python train.py --experts_per_token=8 --d_expert=32 --d_shared_expert=64 --routed_scale=2.5 --balance_loss=0.000198 --vocab_size=15239 --norm="rmsnorm" --beta1=0.93 --dataset="wikipedia_en"
Below are experts of layer 9 (counted from 0) of a mixture-of-experts language model. Rows are named router (the router's row for the expert), gate (a neuron's input weights, with its number), up (a neuron's input weights, with its number) and show model dimensions 0-159. Each number is 500 + 40 x the weight over its row's rms, rounded and kept within 0 to 999. Numbers have three digits each.
Before each expert's rows: "comes after" lists some tokens at least twice as common just before its tokens as in all text. This comes from a sample of Wikipedia text that the model never trained on. Tokens count by the router's weight.

# expert 43
comes after: " |", "|", " by", " MF", " DF", " Succeeded"
router:454412444543542549492518475488495477560489509458435515439525507535396440521589520505547446486468547518469472535501551569552393480517421494433507542459477560493420522447523443448507438553528496447538431495537457484505518554492547451462487502458519539474454409510415511496488481492586509478484513523477453480491533493552527512523478444439520515494589453499512528493498534512485507504475458457515493478501474512532517491502493506558569538484461503522403431481510499458495494518481529
gate0:446480465574529472509500542514509483543440454460505551543466486566559472526537421501504482416468510499527517441461470560475447492522533484490552524501476555547486532495510440410505502556492509485523441466481475502457565512499499434497494483478489606499504421447424502434555487502507533525478477503477450475534521499541560534524461531442490546557555539486524572437465491523425517492472449467534450528511451518495605543483497535524482504525567491492530425457545507516460410522420511
up0:477451469536552454530506526479451485505491484477428517511443489559511460546501423512510510445500517537582510463461506559506486487510496502421545521437475530579469483471502469481468449542550532491585495472505513481442503524484531417447527503458494560472462484455456459493532437530449537506475484535532467508588509500513458534562466483492481502540535549452505589431506521462445527385524422507523428545490418522501518526480514527519497428545533439481514445471540457461545413508500561
gate1:495494493482526512569512544485507569538468495528435361455423516551506397507534480445556569559437565490562541537462502526494499476558531546508510484487469518461500531448512495481508506512476590554513443519514429479492465467498499560532565575530480542507464477512524436500526512446514524608489460547583475488517520459520525500448452511517488468457517512545528527513531518440500452505535516511500517443495540503551476536468526516542530516448402452488472494469526554510482541431517437
up1:478501452490536495544477445459548490509525490545544494451461512465531516568484432430575496522471529455463411521502445517504423529575514504493510516495533535444422532523552495496516484484516515463492445503540473485448503505515530583502529519531551544537529554567481543561565451500449547489454526500556529449491402510456498547518536527498510512473488544486504485497504513462578476540490430524508499475458510514587549403497453527539567568433482439514524449473444590515573475519472520
gate2:536478549480477527620457548514516454537536513561467545568479457520486516493572493454509464498482559573516532455490514499500455525495549500505464433481463500537501509536504520481405463489421518462573486552468556508577525561555541492409488467464577535465487478511476540425481539493496583519491506524502479476523511487520513492522512532467533410524621502527554503395548489517488550450489482484536542496463553471498590455506467454508568508513483545491517494483467508475544445501507533
up2:494501474554462494495471440479467550461477523488492577448554476516457552517565511486424492515459538499502509433543526448518452483514491490466454405527503543542503506445556562510525488479438510400509490529505552483528518549474530465514494477515456466486523454509605516518534512495581544475423521466528520440532456563461530553491472513491583570548545462513524464410530560549542507533469521465458547509438500475459518464562410487500531489488517502506450534459472494482478594484449439
gate3:488435478481457510476507467536502513521456545482419499535476461493452500559467532521444508597569545523431549463479522477527535468507458544552468497490435512519464528477562494419524490465449445457515530462472475465526569512533564471522562521476488573493585516529449575535479531515471543493469452495478509516545522443528502548550410454434511574535510492485549545494513455504515506490517433580530514551454482489478499494440490491521553500493552509525425463443509522543456539490538379
up3:490486488469496513529536467502442479526546549550462518499501459524426552523577467492509450525558593478468539524466545484487533484547450521514487492460470485520476499527545537478519453519438458454485539513497457459596472495482482541491482492429495504513586475547498590534491568432485497485441419498515541503549444465489492527505421487433572551542486489522527377487521448509548447480491430564500548529514549441532513515478543506516570479551502500515459449419504512548501497491563429
gate4:551524450491537460532496430536476461501519496445405533406512524567532558457560494433520575440514473494495484468510532525395516454462475520469549541487466549540521496451437505487535517485494489499523437521513484500470437563507419490483469503520491519518371461485511467505527506531520477529478407455529579515492525469444489482564465542435532515501524441539443521485544556455495555511465487460460482571524478542521471552571550456469501499547515513531441465458509510506552450527542498
up4:564502468573540525577447516509496517511501519430468456476469509538470485474476455495545449582527470529463436507495533423448537516495530480489475556481498514610518489454454431462489577494519473452556461522513450507388476499561518429517506492530505556539445485486472515521524539538504556484578425454443521540466567484434551474516539556466511489558535465492520471527579492480456564515461442490507462457497425542538451522541493463453506536524579520534480468458520517461517483498529498
gate5:375445492439499477432537500538534489518517503525476550427559528596502497532515527504451480514509558535472522568542494533440392471516442555434537459462468502457525476527448503502573460564502482554469495546485436471495543563466478499517492494441477491526478498518431438494502495567519538551508404448495485524529497534423418502488501515503487517494482454507521512402476474515500455519493506505462517515512513411443509525551488522535523532490476479535432470515526485474531381496504496
up5:459426493486544513435534429557518436475479465473489522486506563510441530560454513534500518535525561549487512589543512559473424500470400543458498524487487459479537481486454558483518467556537476466461453565507475431473532472450468542520495532493438509485456485506482534531535514544539547558467484544485432472494544532459466566449522517476582567474493431480530495394491481492527495516524537554439506492483488410478496491573499481555501504483481511488460440512534472499555397493454534

# expert 147
comes after: " |", "\n", "|", " ", ";", " %"
router:509435410520537527491474539438540431478438511482473480489497515498482550528579562500553564518529572528443499441518549536464418417506493510476455519516467474515502515522497445472490453531542467519484440497510507448473506491492507413460521599465484469452479430517514525415514499502559551497542521533483441495536524496486473490591481436479463497546559470517494504449517498466380469484445459511471584471471474532525491454463468477529514517448486512520447436519478549480596462505488535
gate0:502493432467514529551501561475464513495570521508410476472495552463527552524554507485498503573550524520512428545444500496530464558523506569518427445392486568460526489487495492500473488469546550415473487541514535469509425459469586512505395555479501537469504414549514524546450500490566555510435560425497483492476535465446501543471493498528494457478527472502553541537560476515490541567475506462462457481510518507486565494548509508533462518428500511457508464475419438498546514511482474
up0:466472525462423475510545521485586482460536456529431501510616524504433493428500460522479515530489550467453508518389520520524533598445499433489482482463477471479588499513474502378540532493561476487535511514466527507557441479524440469468443449486516496511486486552533438540479491488541499575519510455469489470521478474494500524555482490461455522552572481466530503481548425540513489482499491470475515436449476565425551405529518500507474479460512522532452510540498499504508430446516479
gate1:549518434497508478464479461422518514517515592466509516450470421457412427517526551527518530536486531479493484482510486498548480489488511506505491540514418502523572500514483505495479547436571478532415500552523459538494491525528432504468484528478482514516502484517535519480486491477513480492533540514478473503438580508593483480488440481532474537511545459485450432464480531377512523525504535502542490499370541527583624525470508468463442486465538492478537467507491512568512497603501522
up1:496455446511528462467524461430507501437517555481519485428502466461457451517565510489499503543530580488493480504450481453521497477501546505490527463524386549461512499547494520496483529447516418539453470512485500515447492500509511479533521529469565461495520497544538468439461457453458442510570507508507461500440569432581478522535516522479471414502560491504431451471483509446475503543460538516514473526402525504536560502427514407434490450377498421540497504534484510475495471564487486
gate2:498512488519487443517505510420445442555475464464418436510443532579409438453494510500522533489492538507441450508485587506522529476528505496517490502506435377534506443491525472575490527556541452530534449486511460535529487522501465528448530514487439508435442492511499537484576534521518545563568481525521489513536526482534492514609560513496476452529405473527546495531538436541454526474487491527482459508497432420517513486508502515543453557467437547453483503445470509514514466485562506
up2:492484460563528504420499519532457396533480469518486511527440453547509504436476448472524507502531509532462508499513542491438501486503584509477439513455456426469474498476543520546528506567528462501533480503504510488520509508456485567518419491477471485491473495541501543462570513543544520606501503564513474454510557470534468415579547529542604490489437492556475567437522433428425515469489489497464519531536449433483556455436502468507466534465479514445520498516445518429480463500539450
gate3:467528498500507442458552603519492451496421493516447447476518465534472508488496525561494507517518525495557515532510476528471537550493484482460545534507471439602451505506549519479521482578485493521496515487476465493546530532462533427385483508502493525458569505436462474504473550581482515443556482417490508538492524495497562531516433467524448542524529490448537563503582511478501576495528471427571522475501546472489537555509485496495497456512514583446507431499534426514508475585523587
up3:463553443493545529500546592492502507521517514481475494528519553475450561545592546443459574517527564475489496524501524483474579500564526490445477514499504463504436505449541553453556481553538494561549509462430508559505516471495423492458530464566460528508497484521473437500464481536533505553482469474532476640446500521552516473527473528504439531548435541465499592516459483462464550528537474500538533435483565506417483522528492491527476503463499477512442441489488493498471489567555554
gate4:498598414436452475513550533501431494499515482595540484497579478480513582562512475420561457514504536538508478553561536510510392497481495445446500521426520485453498509500487442557423527490527496448497514531492535443536466496439501498417495465499490505482444528561544524462495510449515474500466587508528528433480477522540437489537524438469536506538520471513478530524465500485438463487456502457523449524501502490474497396513475498538416525468462479445505526489492464511605490516509513
up4:560496456526497500440546509546476496481429483523497488425499568531447530499536508520507508480512552499532502495574546431553422442550570443482394534505527388457536551499496437500492486497434433507588486513463506490518533460482597391449533492512467519513501544489449469438552479489528545480492550512553438492528474496478498449488510434459452507469567504502468479459497526460446400538454480513503510511520534542460434459485500526531480493487522533484443495502505490535510432538485532
gate5:506473519466530520517493584468512484527480438558525548490516596583545523439437506564461488443420507494508484475527382430441535490551474498503451504435451492490492490475560460513584498477581544555476457484503502507478507507462517558497498491532517545506470509528482416459500483452487468470529516475554583455543536492416477534514458515515514506584518511520517491538507550471445500446465473484531480520520488498528482541518527547394522483469441470462441609499456530487495520511505439
up5:523457480464521574505521529467490490459522494500472477492546496530513527450456549466449476497446448502488471437485467446453508459485434526476446472541515538515545525443565504484603493615497523492445483489556468497490514486474526494520484458413525526512489475540534447433472556512516541492614497464555563511526542457422451576491485497507498553523532512534520583527482547507501543462543448480540470556528437513465453524472537538426551498566494469504444567536417555524476492482470452

# expert 217
comes after: " |", "==", " ", "|", " %", " Team"
router:473402425490524477496483543465533421503453536495468480468503512447507534492608563538535553501510575545491537457514523504506459493496492483458453551484412477519519492462523488513497453473529460492521396476511513443409483475488513457496503602472535464463476461513500478434521498492578539497547464534469457508565558481468490507541497396463490517547601486525507504460486544474404499487429512510491512485445495529530485469421451476542474522466523484501450456567500560510560477537496520
gate0:501420499495546489526553490492565429548531433492559504440484509433455459505545454548536487514517442498482437503459435491486411508484415519410512470536423525492501475475530520483531472467478518513488478482441478490533491497580507460479534579476576442456511530466545499528481473455538544498536556479468618453513452510539513558529483457468506512457453469523603480519560479430482515516471500511612500595489460502541464487514507523481536553490551471494541536549515526513513496487516490
up0:464375476547563515478571489473521495509506446490549517526525477500512511430483486538576445533521509466466496502406474495419463507509509501463465472566470536532509472515526473443546487461487445542473473479433444469527509514543539494544531587410552509498497572471519417505486516481566538502535502480490485433551522458548471525536467462460514534488497493561551473453556523484465502506451475474579534582484448507490431460427550489451535533506516471507529449508561547554474493518535420
gate1:484484445559473520466516480465494523485515454452492520454481484570531528537520497480511470569515470507510528516460557554497457506475533474500488538614479523507477553395485492442547393509453408474539543499489525516437545569536537467568515529508484496519517512404410498493534505570565544436514543447497463477386559515520504540524504473510412516484536450514494521450545502519513520492478408488475563509470495525510581448507510524516521494523522453501542516532497534552541428521502478
up1:491508463491499500465498472484508467519497475515471505427494513541481561570520520535431517530572551566496471431498515494466501495487518508496507609506517475465563525385483476468527483456502527475549439509457566464435547526521529439536495514614399475532566467471429499443504479514539542400510523479486450496457519541499481507546566447461510540498560508549529532451499518509488508453481442499468499460481457533457501431496485517537462542542522499469444550556457518544524404489453449
gate2:473540498455591542470435512471455488481489473595465470447488532483558467458515579452517481511446509531505498482524524501555489515460470527446481454486484545456509498470468520497556424494506568454464505541509560529508471495464484524529481497454509515445476455498525470566591546510476511461514485527567542423529577502439509503478487532483520557552461519461571551549504543538424552576473496485490539522366502470530499430460475555518522477521462463516521483519449548572448473569517467
up2:517551451477484470455432512481514479456521471473552518449489516472487456465557590423479534492403490561504534455478493481486518552431455500508558466569466549447546498460514499518554534484495472459538451486518533519467468433490505507494553548516541440402562402483473531538556551533522538422496438553537552507560484502464514499525487484486473522555480548547531573496570541493475504550533525516515484476451523460551476412495491515485478512467450465531501491546424500603501477487470532
gate3:538486469450528512475452575512592512528490480547445529456515463462499506519504510489393498530449431520474489520513541480515465538504510454495459589450500583497537590409525527566533554494543483425514456531557423553551422487495509497523440496531480510537452490507490444481494505547557493473514502470464471505482486509544483506490533464435533512569563529518429456470447536481468572468488451473526491508508446548493500544478460485417538495499456495431463512544496515456602514516434487
up3:494470489506503556502497574494519536543502446554469568453504498488507562591470545498476510532519486508543561522485614424470417510536491469476482484522536594518578468455526493494501529458585481455531480504533518528499511466551483405503464556427529507525477490523446521438473494511532436491480514456482445473542506504488561476436528434450564456538537529480486476457531471419541533488483453501476472454479520509528442583465518523510471517459557444471427494430458483448557495493455520
gate4:439456485468470491537536545502474465505447474512492472544536514552478611498488533503559476471418499548547494514506516483538434549532513474450461553516551502570535525502485506460472375522485500553508469540536556461445481514496510468500488530489516520513512526482454438481462436473459451548469508521406504410552563526447507568574550471517567469528472557492537455493538463566470533487484520482499458503482485479510471467496553498497553420472498521460492467560523513500580456614513553
up4:465454561463457478440525551540450485524465475508519486539600544528478512486506542519592520471458481497527540459500532523509441482532530453439464541543536444529534552536513561489459388538517463572463411497478496523458513475490512512574473521498512483494517537489515492506481507482415471590465492578450499453475560520491510537571548479568608526540488494476503488479519442508497509460483451518460521498509486495490511496451572452462569415477500549495491405563507543502559499507465510
gate5:501527468471477485485579462479506535516494519493453532443476502478517461463569432550564480521531547510427448494482456495497464514512526485472455554467522518390499534486452514587486549443509492436452465466552531437542518473515516493529538487505523482468482462463611489513519488437452576486461443471458472530489491507465486465564517482443552545527557436476525520526500485451485519499475516520506477539512594469474453482477384433452462478485556472523499571492554539522488568545447417
up5:497521483520504456478501483517519520459459456480407512505453464467491484523473506509534517544491508512530467554482531500527505548487551565537502554477530551466490513532473558607473535480512483516535423450518484442519539465494455469644513540476531506467514495535507487525517425500480574565487443490497505501549515454437470507542495510494604441487499496488555570513498474467504555557493572559475423525494525479512498521395490380546431484503530534453474503516498495478449502519468389